python train.py --moe_layers=[0, 1, 2, 3, 4, 5, 6, 7, 8, 9, 10, 11, 12] --balance_bias=false --beta1=0.95
Below are experts of layer 7 (counted from 0) of a mixture-of-experts language model. Rows are named router (the router's row for the expert), gate (a neuron's input weights, with its number), up (a neuron's input weights, with its number) and show model dimensions 64-127. Each number is 500 + 25 x the weight over its row's rms, rounded and kept within 0 to 999. Numbers have three digits each.
After each expert's rows: "gets" lists some tokens that make up at least twice as much of what it gets as of all text. This comes from a sample of Wikipedia text that the model never trained on. Tokens count by the router's weight.

# expert 15
router:464487467549495532529519494511540488477504516524483483527505468491540482519526508549490508487504473543472491457506502508494529513527458496501532468469520525486511518462516535517512474540479538
gate0:505511502482447486483522511486469515525516506481515522491483429448507502532486519486484498486514476492519481551482505509473469468491523524492490493467536477523533472509492472507469532471514519
up0:533523516517517507468453514542501497429511505482499494465527480472487495479549481544495472512503538549538516506514526529506504507476491514511550492467489533566500522504448507514517481473470510
gate1:517475539485468453506501530518492512491512492513517504525519456519543468477499513498518471501508462462510504477489481542517534524512438448524536455482503485490487493484520558484511539498551495
up1:492522461521498466478546484481531511519514525511471455491510543516536526511502443514469524492532541538476506502467467487535490498565498441489495544484504502530494488519540532504523526505484526
gate2:552489525453473473474485497505515459532532463485527524520469485446477530488484501518514463478513456520495480511515508498503529505528486513481539526489515477554493502518487524539445485462446525
up2:498513490492471490512514540475498511493491492549490490513523531516538515531522488497505494496516500474481488540498509500471500473465535559494442483500469502526485498527555499525512529463482490
gate3:486504522480475467562474486439501525510494449531561464525479489453474492475500475475476473509458497455483488508457537503482483499536515491501473488433521499482502525491497471463499498483449473
up3:484493490525533504495505556502517489556481506536473511467497488502529487519505521494505503496472470502532493543499471460482502531506539499481475496558512501536485513527489506503476514502494500
gate4:478535512500474516525487507522524556535456535494496496494508534514488509459472544465531523533475514537502522498478459488484498515479479487472501496519515508501557506488507496552484510534539469
up4:488492510504474504512494498523466519521428504479515498464477557512499482505502474510522550523523497503504483517500491487491510529477489495480534502470493493464526479512458486513518540492486458
gate5:492498484508470477535507501495505498525496505540492523539521490545513469500475557503473466483464528446520501496506500483498492476503470480514460515499468465485506501528504509488471515494480492
up5:504520521515528502489539512492493511511518517503480473496495524476508481502505497475494521481496497518547462484515510518515512518482510499521494501507511491486507494453518531501496487481516489
gate6:501492514496512479525482523476557518477518505552470485530480558475501540521460511530514526535494467477520550478490490528522526472505483487518470499569508503502517511507523533509458561513503473
up6:468546421511500475483465501510475483517477448527541492483469476496518508510517488472500517495471508542531461505527490477443486517512515530517520538509484479528527492503493537469511489482450534
gate7:482447443522490467509508553520506509485511518514494577516514467508506478477489512430487532523528465534458485512461483504520519513510484460502477480518438481494502462505501506511448477483491460
up7:486527518478520521569476498493488486489515525513508524508559464484497471500464495512491488516487543531484480455501496515513508476515503474502503514496495502524450521492491539517497558499498491
gate8:486457485523523504491530499477481506513484512533509510454520526506517502465495489502498535474503527531524511541485472486517476520540512477498471524510534497455446476513543525492503512443513471
up8:472552526494481528517503547511568493488502498508509519486533488544462446507481469508539488463505504495509480491485544486503538461495464531480535457528504488498568488521495469517487508468483472
gate9:491475484520462479528491500482456489509526516534538505495472467480490537470455520453492499476518518480525495513470483487522524475510471462514536478521509518515510487491481475509475460487537502
up9:534472524493528497458524502523527460472484470445487504507516480537490474488508496530498534480507506477483489464485505511497477522479494478471484509456472488513495542511485499458499513504493499
gate10:552492491506508485510507461488540579536461510528520474477512482430464512497534479455490498490520549495542466529504529519479457545513505520486504498506503506509490511506483450471537496518488523
up10:508511505537520522487503501482509537467480535502518479533490443448475485535495440508473534491510505482516468494514512519490497488484537527530527499479498427489506516479467509489488500463456501
gate11:498506488516500487486510486469502518541534478534549478535445489480542503493497494452493507484499540483519501496512534469498522463490491457509516509573484520496507463464516489497457495494476519
up11:542518490451466491489539490512475481488475505454495483522496528532505505466502497499478464528466524507469540539460465525486484537435519451515493513510473490524542485466541487527488466486506470
gets: " |", " and", " was", " to", "\n", " is"

# expert 12
router:497519481536530499504477502497478493519494480505528477482525518508469453489512510536533504489500494495483515507524525504504510467497457521485527514541542508507494471439507489494463470499517530
gate0:503556491484484455510499508507498464501567471513500509480493547518517487511504444494536537452490541491507509489474533526487452509470479486523463512463475506544505510477522481485541524469457507
up0:506520501486481489518496516477542465491471457525461475477512451481485493526510531520482530506476483507577521471486523482543521458516470482493564463473484490497530542499508550495521516545504461
gate1:475520478466507484470490489542500501476494514500540528499527456506514518482513562520487485484521470464535479488485460490515501478472493500489533521470457514477503487525549472527441537472507458
up1:493500540524442481532491476467507532527508509537488455498432496506467491503502492483480506510512488527509516552496484481515456486472484497501519460530518476507487457542492518481528517483494523
gate2:493507486501460496508554456501501521503489547510502534513533482490518548464516547496494501477521516496484516553503425488485453548469513484479525500498534504487483460519449509496542499501531527
up2:552496444504482508459526512526495493522525504476516464528509479514521467516516492536535494470520444482486514519560506489500470553502481519465484520510463503492492470506446508489497481503514523
gate3:474491478461506540476473521514492476544523540465536485476487516482480502500500481521539507500495484502541494492519510513516521485479479481481540503472531526539538510493514503509494447483528453
up3:464519478504510516510497523508446509466489454502535524536524486489515507483480544450460512560513520515474459503515508443467518476516507545487549489533475550500464501539512499513521509507488482
gate4:470527486521490502528523452543485505471551477523516510509488515469486500492487484525546493517499479510495520525499504555478498519480491489513475517450455511497546491522495482471458507503499507
up4:508498510504500495500476487515492503537491547486495500495509549495509524461528513510504503456513449471507512511500502506466431485436529527512482550486534485449502495506478477540534486450514489
gate5:517508541490472508535451481491505487497478496529485500535481492486511467536533505505500510503503468462529513491528505513496532485465495509497463501468460482516485486527477517483535504410494547
up5:545512498476513518501498493512534520527478498541519502495507503535466474506451461485488462516499503530522506491460527469538477482476504483493442513504466506514522501509488512497482455510521535
gate6:442493526495480502459498507524511425503513472494503477548536506453475514493491538473545548572482506537518534492463529552514473512500495477530502487460486490506482515478490476522538517521488486
up6:531463425504481538502484497473455519517467555463539524479464511533555453531458456503500456480470487521502477479501495530510480488480485516483467523501472487467426493484480529493475522437501503
gate7:486493521476522514493495518490467485523513464467523500550542522474524479481461515501483500494504461478551538464503482525506493499541474503521509493504508522503481534505522432467470476484479504
up7:527497476473484490508505497523470498519495505475523527503500483522509467431483512498501515517452499477513481515443485460451483487477532482467502540480487485506484469531536491458473526490470477
gate8:520523511495491488540500537476493499450470520480545533514490519512532518461474510464504517545510522505521502474490494514501512529534514525487472500509503483525452505503516485536508486520507507
up8:450474517500490488538506489469469526502475521440523553488483497537511524456496535551503490474490486485509537495539484511454479508518485479487517469486509482470547465469521513514514454455514491
gate9:501520520503490472560485530503531504524455535501533520522507503483518489477473487519516484503502511484559473534510460508516468523466474520528470482499474494489472498506526483449537496500518460
up9:544491548503541492521553524480487503506505439475478499546492451536489500479484481491541460499528489523511477479518509495521481502522498491451482523539498539487499461514474514524489498484485507
gate10:540471534469484497500499498520494486481550456524530464540510473505482465464470525512489499505482486450518503502539489465497512504516490484532487463525506544500534492522533469486534464495546473
up10:451511502533526517511474525454509496489489504493480465550534503473519512547506455518489526486545496486446526511499492510520470479485513519511498487496505493428520511469518546510486505527476490
gate11:536467483493522495516477495508464530474489495534522494499450510516495496492449443491477549509499508527528498509552474483500512471551543451514506519480513532525539486493469507528471508492469476
up11:516494525475452487462472518491478513569490507480523503548474503510534503471514509491477500481531445527466500498482467549476513511481504447528499581514507563509504490473504482512477455525535480
gets: ",", " and", " in", " the", " as", " to"

# expert 2
router:482495502517531472476473517543452492512488489453513480487524463491507488502448483533513531484556518537515531535511469475479477518511505538516530537488501524513512480492441465526502483500503488
gate0:509495500510460483558486542520519564481474483508524481490464474477530509500489480485525473469489536456529539515486519548503506500535541519501516479506473492536511478507527509489526477504474482
up0:505487521524544531544529534502466527479485456523502515465480479499508524533426505503469476504464600458483496476498528490514494494491479525473469505488489525484525520504475527493501469526502530
gate1:508489512497488493489508488481465540507502528508459484475447536499525523523514507518472518528514524508474510529439476509508475503499517476553520513524523482495492478470507528512509471550482473
up1:519469471465529482511474530452522542495530451517452478460517483517496510514468497476489517497503529509452528519537470513517425528513505483543474492497470517479497533505487508503461500556464511
gate2:512525516481493538477482488450518475516462466506527490522494484509532470541498517467477526506495524508502500503480489590451497479519486548521489495531457501500513494492444480503523492484527526
up2:480498519545505541498494501530527464538520483493512465506463504479448506496456550494540470510469472497491533519530525460543506496509532525507433510527491507520522499513473455489495454518553471
gate3:521480491482466448491476491485507525488491493488558486503465490530464501516506505462477512491478517489522470489498519513514522497499510508481525509517509508508537513508515483492506500487515458
up3:454476535523523495518511505526484483437484518496469543472543538487525506462499525500464522487478487471505479528473489483517503501527518517539484469479495480484545521524500464486494510500496464
gate4:511527506473489522503452491516474474546506464504501512510527491491454552492513473497473443519544478530489504545534502503494478476478539465514486528452500493525456505505482474505439513452475478
up4:471492501566485511503476457492459514509547535463494484495500504527511550521558482491489496508482469508495497469514491542499540447456458556508508509532491519532519445474485468464521459486488500
gate5:535540504462481488479503474457522521454474535468518471513502500492510520503543532492484505465490476485502509537540531524496505496467525493501513484527454505463475479482479527494464477488506443
up5:491483523490514481506494481515484517512501530515471493502507532507479477507529481514483472465509475483498505471510542539532501525557495481509479502507479472483530511494531490521538522518484511
gate6:501475522443503473526504433490501517498502507519503479510506447524457504483491523477526511480505504466523513505514463508484508509485518478498529500539536498469491456489478452563451515500542496
up6:526497489493472542542483527504501460513509490517496489488518525491496474515530491528496506547490530568527521473521509522492529486531469454493492534484531523522516492515514460495497481514527545
gate7:491470504488501487570486473471452524461485475500478450518555464482512528484510476499519536541470502416458464498513449468489480550490490521542523465486459510497467524517496472492500508526523471
up7:511543448524492512487469502475480461548544514515522516529517528431491491470545496472504489504473480531521521476525525480513548467521535496488503508507499499500481458473473465499520473459464534
gate8:522500489483519543486507491500538477502521457488489511539496532466493504529500507524512517516526515504468493506533502538533497463511521471483509547533501516447532489447521517509458500528502480
up8:487451431480498499514521505519505427500516495516418496453484506472497487527456470542545534502509526493485470472523498503525488499521477480474489486496476501488525489519552507477475521484489517
gate9:533510506504517523543512495510507553485544484507505475521483481488522527476497522540520453505503538477436496517508462528511489528497498521513466500547524537507512534519500476512528523510478506
up9:488487533545494518495519510482533481504474538480462471503557500470499457508518490500475536490510472517501488511532528470509519462492497563480502501506544491525474497505499513534496467525521545
gate10:499477547492456502507507484501550508499495490497469442557502473511484477532482513462494508546459480509475502515496482564519466514484529514520467506530502509472493488534462484527471494535520519
up10:458506501530525462464474504474451495456524542502530488452460538515502507477523505519532475511470487496502521541506518505473482514487506497533527533500515495463475485531533486543533505491498518
gate11:450462568539541525502502513545492470474500525450473486460495512548513508495467537531506470513443499495461489505497484517463526481481500462489486515500499487434490494487502545470473521461522487
up11:483487477530507482498481486472503522500485482504483513487502505527529514504512516552514504478528503489516472529494536503525504471562508493509523541483474558555508530499502523439535513501486530
gets: ",", "s", "es", "ers", ")", "ies"

# expert 3
router:503499446474515482466553513503540529466484541530541515506494526469496528476500504513503505500446508531514522504489465510486535527507481499507466460452526495515493496490471492505501516530495499
gate0:546516487476494446524503520472490491541489499497511486507537510537450538501485459491484480502551481453518460512470516496521498509473518509527511485488496479445504492506522506533469490494504480
up0:477501509472489509478456479491518493527512523477503510549498470515433526489513501529483459495530490449538498504502533540475501476467503490539501541508504507510460514500494502487455510499523494
gate1:505496517504488528542440505490500486519522505473532541513504530490556514525506491498496551474513537511546500479460503506505482488486535464450527472463529489500518526486513522518505457498552504
up1:517493515533536549496504548531460464515494498482503533422482473501473506517509526484515477495480551504514489519470502491505474489508508508536469520530489519510501469523502502527485523475528520
gate2:502463508520489529522507456487515506533519506555512495540514445479503547501455529508525509478514495455513498449543477551496531524505486518562530506469521520477499498507533495507473495496517460
up2:489547486503499517492518482470531487534475495472475473487499518511496466452541479494539503467493547476542517512496535503528508494537462476494487513470507439520486497478467487491529474494474486
gate3:513484515507465501538511541504537488460518482474526477507510508523495456459478483491481501510505469483479486500486484474526505516519483502501500511528508467533486502510520506535475538509483506
up3:502495518534539513501486466454498535546447460512494499479474523504513511504520532538489475511499500502490521499540530546467476491460505484508489492466497536513454524496509511469483506473526556
gate4:464482498462491499529527519501522530494506563548490508515499522507537518507483516497533492537480550497522479517466523490472467496491516491497543484518533508531484521526474495538480499513440491
up4:457520491526442516494500484500540486446508452461536523491498443520485480486537554481490509492487481476507553486495530502547516478502512515518490484493506494491501503501509504440532518491522508
gate5:473463549504503513505479508508497501517513484555531476440485490500545527515502476453506480524514461492508493485475526522438465507492494528502503471459530507521472472556483504526489447496504499
up5:514460487508510479479526533544509470466536512448478523488508489529489494527487515522512549552522493447452482479513453504484503518444482506496476439466534520484531509566492522480455505468485508
gate6:478501503479492513484521515538459488482485502520477501512517467534479480433482492542492472454517493512494451493470509482520487490482524514485507476537535480501495542528500501535520516471468532
up6:518513525510467509520484515512524494506525485466465518509560426502515466597497473487514515483505497464450492527497535485506508485515483512494519550526494462493495541509506479515458472486490497
gate7:484467503486523515489551523470478495522442515438536515499486508568522492488468498467479517482486470475475485477533513493510516472497463548482558451485545504492530517525519496535531480512498458
up7:519527472515489477528488500481528442464541483496529436530490526496479485490569485486476518472481500502555505451506454515476535474498496511518497519513446489477494485482475465443517504514522510
gate8:482512458489486473484514509484495495498501479515534536539485484491501493500465492483479461540450450497559520511491494504467494526506476520504490486491477476519489501527522530493548485509493501
up8:508448490544438521517489500531484488492510529528524513500483528515492526482479491474485491475462497474518479495481520457489499560492491530502477503487538462509528504515517518469543483456516493
gate9:525427544491504456504552505508560515499526505491532499524475492479488470459496510459522547486498542533485506505498511523518532484466497529520493412531515500478514489476535468459515460516464530
up9:484509520475474504501484493507498483538455518518501490519480480464524502509510545484531525489505468527477515512497517507470519541490498494517527475512510545493473511457498529462532471540508480
gate10:459521508506485479578500502497494524533474519531543540470528510499494502487511504481516474511501438492500485505489505465497520485493502498497505492448550497489478499488490524475542492410512504
up10:527499480458459476512543547434507511505462520513506489534469475515472535500453502488480526547518473470494491517507446484490495484500506489528507490518474464460552483530521545517457464479550484
gate11:528532495501487487510481468486502489512536467498514485525493487516523495488515455488514481496490493509482512484516471488499493455500470519502526502496461486525492495515508510511523513467494525
up11:517474507540503542505512521520498536514492501438488537539515475430515524525477477513525540523491517484524482503490480495532460457475504487478499518534499505477495501493457497500512524513527496
gets: ":", "\n", " is", " was", "=", "The"

# expert 8
router:513465504486515531481488507507543533485507487472498498559486535524499517506540496488481503502533482542492495497511536481521524485511489428500489522516507467449496504461545513490491496505532514
gate0:501493502479510495489487507495497472510519540464477496514506490512502477497483481467517516441538527477492516496496469511556466530452479474479512462516503555486484488537477495489472453514498490
up0:472533455549517522530525521541441541466482491511498518538532514485513462507514488471473536492499516511478511483516443459497504503547514463508547479507542517533491465499469514483531461472499532
gate1:514519495534556514499465438460500495490505472491520446523515502509466449508495483464477530479500509518536497486530479482494524488498475504488486513488512492488499483493534504534483528534475462
up1:556495516470461538502484492507503479466519523522530497513473473489497508498508507480581484498494524458502536500520511541477502506509516493508473488482541482502545514548483466509439516485505502
gate2:492459506498515512451535532483517505519486499508511498498514494508504487526495511513509511445519500547498526463485524498545511525474525502500457492470498510461523491497513531477465548498514526
up2:537504488487505466498481474465501485441491505513490482524502491466527494465487480506510489495474491519529512529522561488513518503524501475507514482523494502491537532490453511474509489474472515
gate3:443519531495487491508530503506468507549536529491479515539486446498456487560504473546554526503530511483524492490502492500452516476457536455500513463548492511515509451545478493550450489486540475
up3:423516501492466516499539495505527480467519507473504485484520441498469476481476514518476537496480529457506530508515504493487520496505519511514541479567487499503537567536464530487491482511535483
gate4:519519484514487505493445492543498516501501499504527525483509528497501501531498524506509469455556478521521453502535519479493517488491493482509533513507515511499545460519492507537478528471535488
up4:522489549525500483514443488521521502537468530496532515474517477522473539505474510456490475503510450489450482499506484469501522508518480494513536504489496518484512501528476495518453502507512531
gate5:511499505486506510551491475489507474458485496483542511502541495509450499495507482493465464490529525491468530548472483483506472554516494503434469499497506462512505459532496467474518491477425490
up5:536501498499561493493509443506510555466491470489499493511502513480446485551504503502477494502522538505471503554488478454532506530481508481491461507505461474546539499480485491520478523509434516
gate6:500486474523492492505464500473495472506488525500495499496514516480517502475528490439513501538509479469461497511521510512498491465497520485501469505511454547486454452537505552553460567499449485
up6:503473464475546508445541490513519479499499518472534539532504498555456474511503489536528506497513520497488499488433461527557473497439453526504501470573455461481507477540525485452503493511475517
gate7:484522465529501512506465499485525538497465479547476452471515472489503475516537512527495502498553527531437567532499496479535492501486475508464483510510481473525536500528481480506482510521512502
up7:491500510492495531473441475521519514486462475483430490443491445494509475516516538522472456510507501542479546514507508481564508496493488503490517538522512516502512534475497562466459461500537469
gate8:525492522488509528564493467459517547494501514482479471500505514479487513524498491479479479503480473487487508482545503540528502485552534517461536499523549529534522515535493492508486497539506527
up8:576489435533490526487447516540450514455504467481524499520488520516558451507549485495543511466534476485515504517543510483452458511474447519509524529487476499515465492461517502507495497506510476
gate9:504492508495480486492497523529517508486449520528508477509543521509474455505507468533483532506503531513450509508474507484533517454529470456502458514526507465525465523462516484499482517477518486
up9:501462471515482464475498467532497483503465500548513546483519462498510475519500520450511506481476473502491526535509510463528531543510469474478510505505502444456543512509526527485532424444502506
gate10:486503513476509513465456468515480506494537450501514449494479514494472492509505506482518561465495494494519502492503495481504517506533478484470540508485527523477506462473478508480477509550485514
up10:531548478491525465471538503457464537499490489511494482509481447556553503499485487449486488499495498490492479516493470495468500525525494524484495462516520541445486499494478500478508516457468506
gate11:468526539490534488521476465497504527524464508476550479501469496520463503481492511472475507495481443482519502539507500506475512509463524506466528523520523480524497471485549513502457547507495494
up11:506476495480501476528471465444461512573479494514450499541487534505472470499533496563462471513513499504492497495465500496504492479440478522538499525478497466500467480493496460550509527497507493
gets: "19", "20", "18", " of", " (", " as"

# expert 0
router:552507538550506520470539512502498508508479474530534459492458463515495526502489466466525518519499499523511476489518522540453506506519505487472496466518478513520506533565467500480528552516478536
gate0:474496507488478474519528542477510541478504527504544482448464520509534506476455501488476498495528506522520503497450490507489464492564523501493534506497548466494462503477515447479507463490544520
up0:495499532495505524486497495549483489501494478474509519545474498506486504505472555486522527512491451452478527529516445475516529542511481506530467506476467496492498514507476532482449517494495553
gate1:519506503515495494544532497458465520525485491545504541520498503501498511474476514459426525479510524491479506483547505501494500467503532465511526515507450498497557504498492488488475485475464485
up1:470503522495492474479440505521489459494495510446529495496493512474510467500500477504506517499521449522510515481502505498471479485528502501540481488487513503538490496471521527531536516471555486
gate2:502493515518496536550505494512482505456542487500540543540503515473506529469505488493474513505477495499480489500549458495488536493468472476519513510503486446480580480443492539550475479511495496
up2:472479524520544505464477536524495473519525470521485555486505487480490473500481475528552505484480525484446487539501507489539498512478492501491511505518503495530507539508497503507496478500473495
gate3:493472429503481499507480466476479477549530493502511486492468519492509467516486519477466520481497489531477500460513499465449480492461553501469450517507508521529511460515500498524486482508524473
up3:461474482540499529534458472507500503518519497520539520507510498498466497496513539469513496477511515506486477482517522523501464476504499478529443492491459521461474491525493507497476512517487485
gate4:495459481518495419466529478493507512507487536498506511502497492478505475511463505468505489490523517472495549542510491465504492503544502494492481498498530540519470464527517442525495514457456472
up4:523514531489539536492483546480489499474523509471451485483483550473478513476562488511488524482455511532511475500481513517491485452489468502534519470487533462461507479470497527459497515508517496
gate5:473462500511474478516502529531519559495527492514493508517516521520487523468445516486506489481536507518483495521475509526484496512531514454529489473553540508477533521478508535459477533483484485
up5:497500516514506493494512500523493494538485529516498477537504498495535505496525503482494506468549510522506509493490422530489535536496506522526498477531471473530523543511538485537443519532497502
gate6:496524504487502480549488470492452496544484553527456528501493495520505495497479475489512491472458468481517490438491518448503493465518538532496527506487500556516506468502502512484491495505475469
up6:486493557473514535549464458492469546539508488491495510515468491525497536473497517492475544504488506511516531506548501498517523473459495497505502503472485523522503470494502474477475463506531511
gate7:480519508475489487471516510531466499524521525493527495521507527546549515486466475505489491487533476502483534514518504474505482510479520466544498471501474502482499519505523529503498504509494492
up7:525491510524510495516512467520468485502517482510494482505518461487548497495461502508533524515489507515514556527549511474477496529479459500506507499495513483484496499523501500499488503516505537
gate8:433535520475468502496423503504502510536508494521491489506506520520481497508505516471498508482509487512519497462464476538531442460477523502499527512524530515503509499494439541502533527484512507
up8:488534451503497547498458482464494449511534458482499492554520472515507495445486525529468493502476439539478481452520530505454523504502539517465506487493494478512484500511473501461489496533529455
gate9:546516477509498533510498484466485518473485486526528523467487508515489471508494505531481516488426528505471434485492462501510520505511505509543451503500488540469495479476516474507488501484487462
up9:496525493529485512485506489516494545504479494476510489491483485477496525466493567446508479484471506456483444537538485493481483515507515503556496476518490529477503520505501464495532459451463486
gate10:500467498518501481474458489461518504538472498520521503500463481492516489482493471518502554450525536506534452508511508464472483472484508496533502492455459450523520513508506523475502528507496480
up10:519502509502514467487501546423506484492480492492519462494482491459468548456538467494482532470522538552510492536497452526469492496473519527510493514522516506558506512505491504478516540456467483
gate11:485535495525471497508475488535489518460512461503517480523477513524487545475512500521510506512520499499441513516494504490475494455512518499518455510495506568462511457494481498523511489488497506
up11:507499483477553487435506515507521493523522522534493508476483542489519467493521493445470459501486553508526479508492524524518461457518498478560547512463490478523509465484514477490538481520537474
gets: ".", "-", " \"", "==", "\"", ")."

# expert 10
router:496520455557535560506535532476528486485542491501508451500505508526474440468495506505483505482473515461549497469510504477498498484549466532489485468468503495488538470457525495527522507505462487
gate0:537479489492511454549522501444493475527493499503510512481479459503506492463505503538514462463542497514511514519471454513468452470487499537482495526501547507510501445493491489514500480465541574
up0:523540562482505488492507496524468486507485495503496510516465496474502494474515445505507486454510511481473497522541449482508523535505487495490494528547512522497478457497517516515535525510520517
gate1:478497477470505499479526503509524512509480450506497486494468528468492500508470452508453490496500516497483503491528540489487476494498501464516484509531482464504520520481480505499527478502490496
up1:553479522491480518464508494460460518530507484474526512455501516496432457462519504465468488482494492482460488512507473504506498498488510471489505464495458522561521486496525503499496474524490510
gate2:521511510482463505463471458476504478457488478494532510528529526496485505494530554454504530517500498524512511495513533513512497523480537473489530478469501493513455476476521483504455534476495495
up2:552431517547481524451515515455508522479508532468497492474519529511500497484539493446498512511506526563539506488509530480533467559531485496464485455502459488512503475489499548520525498490486531
gate3:501467538513518500474466513509475479524515520517543479516490502461457519488476469519467489504511513547483532455497449525511501462531518524480488476468472555517460471514451452477511534478496522
up3:468560501515475518503528518500523480505502468524474528504540465529508499492513546466496469490474486536474505525531496460475523524485491530568485483470515472489490494497494500501459520466466517
gate4:495481502515521442481499574504492502475496538500473484476500458515502524500483454507482501509517527442507465467494475527501527506524518532483527500479490477513449502466465496492442514497472495
up4:526484512527505477505484506439464484545524512515479466501499456484490501488521465512517534529516466489492507468477510506504473468529510550497473520483476505503502471527450528499492485530549521
gate5:492502501501516483555481543479506453496523518512527517505517531461522482505428487531492492527479494464460526487496526505516500486536502513539470501504491497525503544526534490473534482479476467
up5:495536529527477479501535507475503546521466443506536519469470510553498496497503515485447517472512504526517453533522492465506452496518522531495509520456470510524492469494499471496503562480490503
gate6:495476471502453464494504537551469474469485552516546512516510488486518482501482512488482491499506497453514491523545443518454481530457474452517520461480486458497492518493583497476486508483500495
up6:496458498548475527514538520532515487470535477479533509558479479537523489468488544517515500504507518504503530493535479529476523490479498488505496473487521465482517510506556475501505502513474498
gate7:518485542484447500576495481491523528498523507501507539507452502517526526518480509468478518477497520468519497510497538496533490499501507480496501475510503524447478503534546495504484449489514460
up7:503481505512509518485500457498503475488482515515509471470532509485469488525523496507507496540481509547455520501484498500523472493495489511482470499471512484556500502459526482466475519489475546
gate8:445478570510512530516486516493509507509511507515467517504514448510513531498496519434498533500462507458520450469483533474486475507458514513520554494534473482475518499482491492490480461479462482
up8:507512522506508512482462480492497506497530492500476437518516509518499527532501529531492469524502504509515517478524546512469495539476479514447535490523500516488590547555485503502498499499479478
gate9:449504473508487477532497527529498466512519517512474498507523492460500483484528515439530450519511484500530489460486505474554505487516464480467539469514523531505515504514487484470482521489526531
up9:508505540516482511478501510459524509504474480499523495500466503507454508487514516554511480477503496516477487539509463553491521467530508461515476496498505497485494503497514519516491506503495470
gate10:516466467498517486516503503516531457480524490499514471503459512510490504440468491490481487545507520502484494496508510493562497536520489494468486516499517464523491478524505511531488489520490487
up10:513552499479495478516493522517485429546513500502503485542489477552492472532503551458505530541495494522507536439484519462504527527495486494504465508485497507475493491535506531508472526486496479
gate11:530485489466476470514561493502549552467496478506500486540482460538508513493497514490519524488541505516456483519538477516509523499495476494543494533469475457513519510466490455477463540462488513
up11:509484452517504491444486516502489503504480460455491505486497487475493519494504551444492487540518516504511511522529517471448502550507511509483552492463501533539477469513513510524502488476537508
gets: " the", " of", ".\n\n", "\n\n", " |\n\n", " The"

# expert 11
router:481486492562504548529500465460531491492461521500469471479528508532487484506525510546495563520517503509498482478436527475530509500511504496523489501546500477465532489460523487506495465519515525
gate0:484468491521512461533479485487521471504460540501530532514501517483489536478477450531526487539489504492493492545496497527511517474494468458475498493516493491494496514510561502518490521538545513
up0:505531511512519464475495504500481522534521492489467495516490462536491479433529526485475505457571532461529486487466474501555507469441508465494552518500523543542540492493464507480493492448474470
gate1:498501507508471518486476482510519488525506515502529533504436506467518482522501480497469519466523494486530468520510474511494489447505526477502516523498469506436477498455544476512485523522474449
up1:496438537477521493486502494495535506482484505512496455470547486487496482511477503526520517492484497500503521510478480494504475528463501516498518487482487501496479512512494482462548482459478522
gate2:513518437521494492485486474494491436487459540495520477468459515448470523524505535441535516497526484514542505470505517499536484492488503481458520480530493508504504490490510521557481490500510515
up2:469483447470490507537506500459482498565494501511511512482478548520527503451481452485488520509462505493527438479457493468503517461514486507525520552473521505536503494518502515525470488507515445
gate3:493478458464484464505520470480520480519496477507516474521463500545523491490509485486476526479510541490484442462517475526478508499507515472502476511462484530485451490478502468469532500481485475
up3:484533435463491533523543470511518508473502492490555496515538554518491474492503529510494545469497496513514522534534533484510518485512486467521457503486444533553482465480501489526483498542509502
gate4:541459473455486462528507519462498506509483525516533524492471452471500522456496463492475507490462504456541492521529527495520496501515514510476492501477500468471511483520557519523479490505501475
up4:486513548505487537481496478506523526469532471519495484533507517523534494510494500448522523523544506435511517484491491477481486507525530478532471488526473514511514476486496503452510462509457504
gate5:534510479498535495505474499517487524499500496492515445452490496507480492468493500487517497490513520485525508493463514491498485492546518524528506497527508493450471507496507544500513490489488501
up5:523526534461503480482544482452528480485455513515496498527525483428468504546518518480483497508521513543482497475528530515480484548476502529535487492471539506517514481477494526533480482483499539
gate6:468498518459449504498496503496495530486499539503518515530522478492434485529448596450460503531497520522476498481527462476541497491501536457483520503506524508479534473495511462505479477530518527
up6:492486486500524492492551482463452452464504483497493481557497491481506487503526486459516494495526515534496527478492507541506521437450480446522514493472486486555524473509494492512495463504506520
gate7:499535511465513500486513524457526512546479527531478499533462499483512493511495458519500468500512480497481522537479517531513475529450492502539500490504534529521499490480570526491532465512495536
up7:490542492472507485520458526498517475521521485499510491509503498524492524510475445496458485478500516424469499509474475531481481457539523490522525508478534488510476502497521431464491522486455468
gate8:470473518496506513526526490506478493507478494483512525439523518514454504487459498535506518485538521484451517523458451512522484472500518478493533540520492529466495468519482491528536512495498458
up8:509522521479488517523499522479514537572444475467515505490524450540500491535474501532505485485494482483479496472536472484521499507510513455458510517566507539498481489472491517496521498466517530
gate9:486479505507502508484484482482529530523486511527471497508486451553526525471488535478509490505510514504529458510507507454548465476544524481505498498521467490471463519479529489485478477496491477
up9:489439507499521532498528469517518522500504473508516488503479494481496487507505575473447530499433553501494442515478501489540508433499474505484547459535532498499532523493502521456515493483437528
gate10:511491489514478486490443490486493465527479544518507530457492483479520498487445527514517467494538469507471467511517478506527534486496494532510506503519503567506486500534534490511461502472512491
up10:488459494486473542500473461504542553505490519503520503463492493509535508508492534503480503511470508487497510538481489475496495521489504524527488506502489498441525497514523505464513479566504475
gate11:485454528468494521534460550510502508443532494480527481542495517495538526494519488511487507493495513495498497493486522517529499449492465433505482506483469501516479530503511503500513483505478500
up11:486477524538485511532488464536508458487501498474520476555518531466546514488517506540503506496513485490517492501502516501494497453514458455544494508508470502507519515482510489524461476516481505
gets: " the", " ", " a", " and", ",", " in"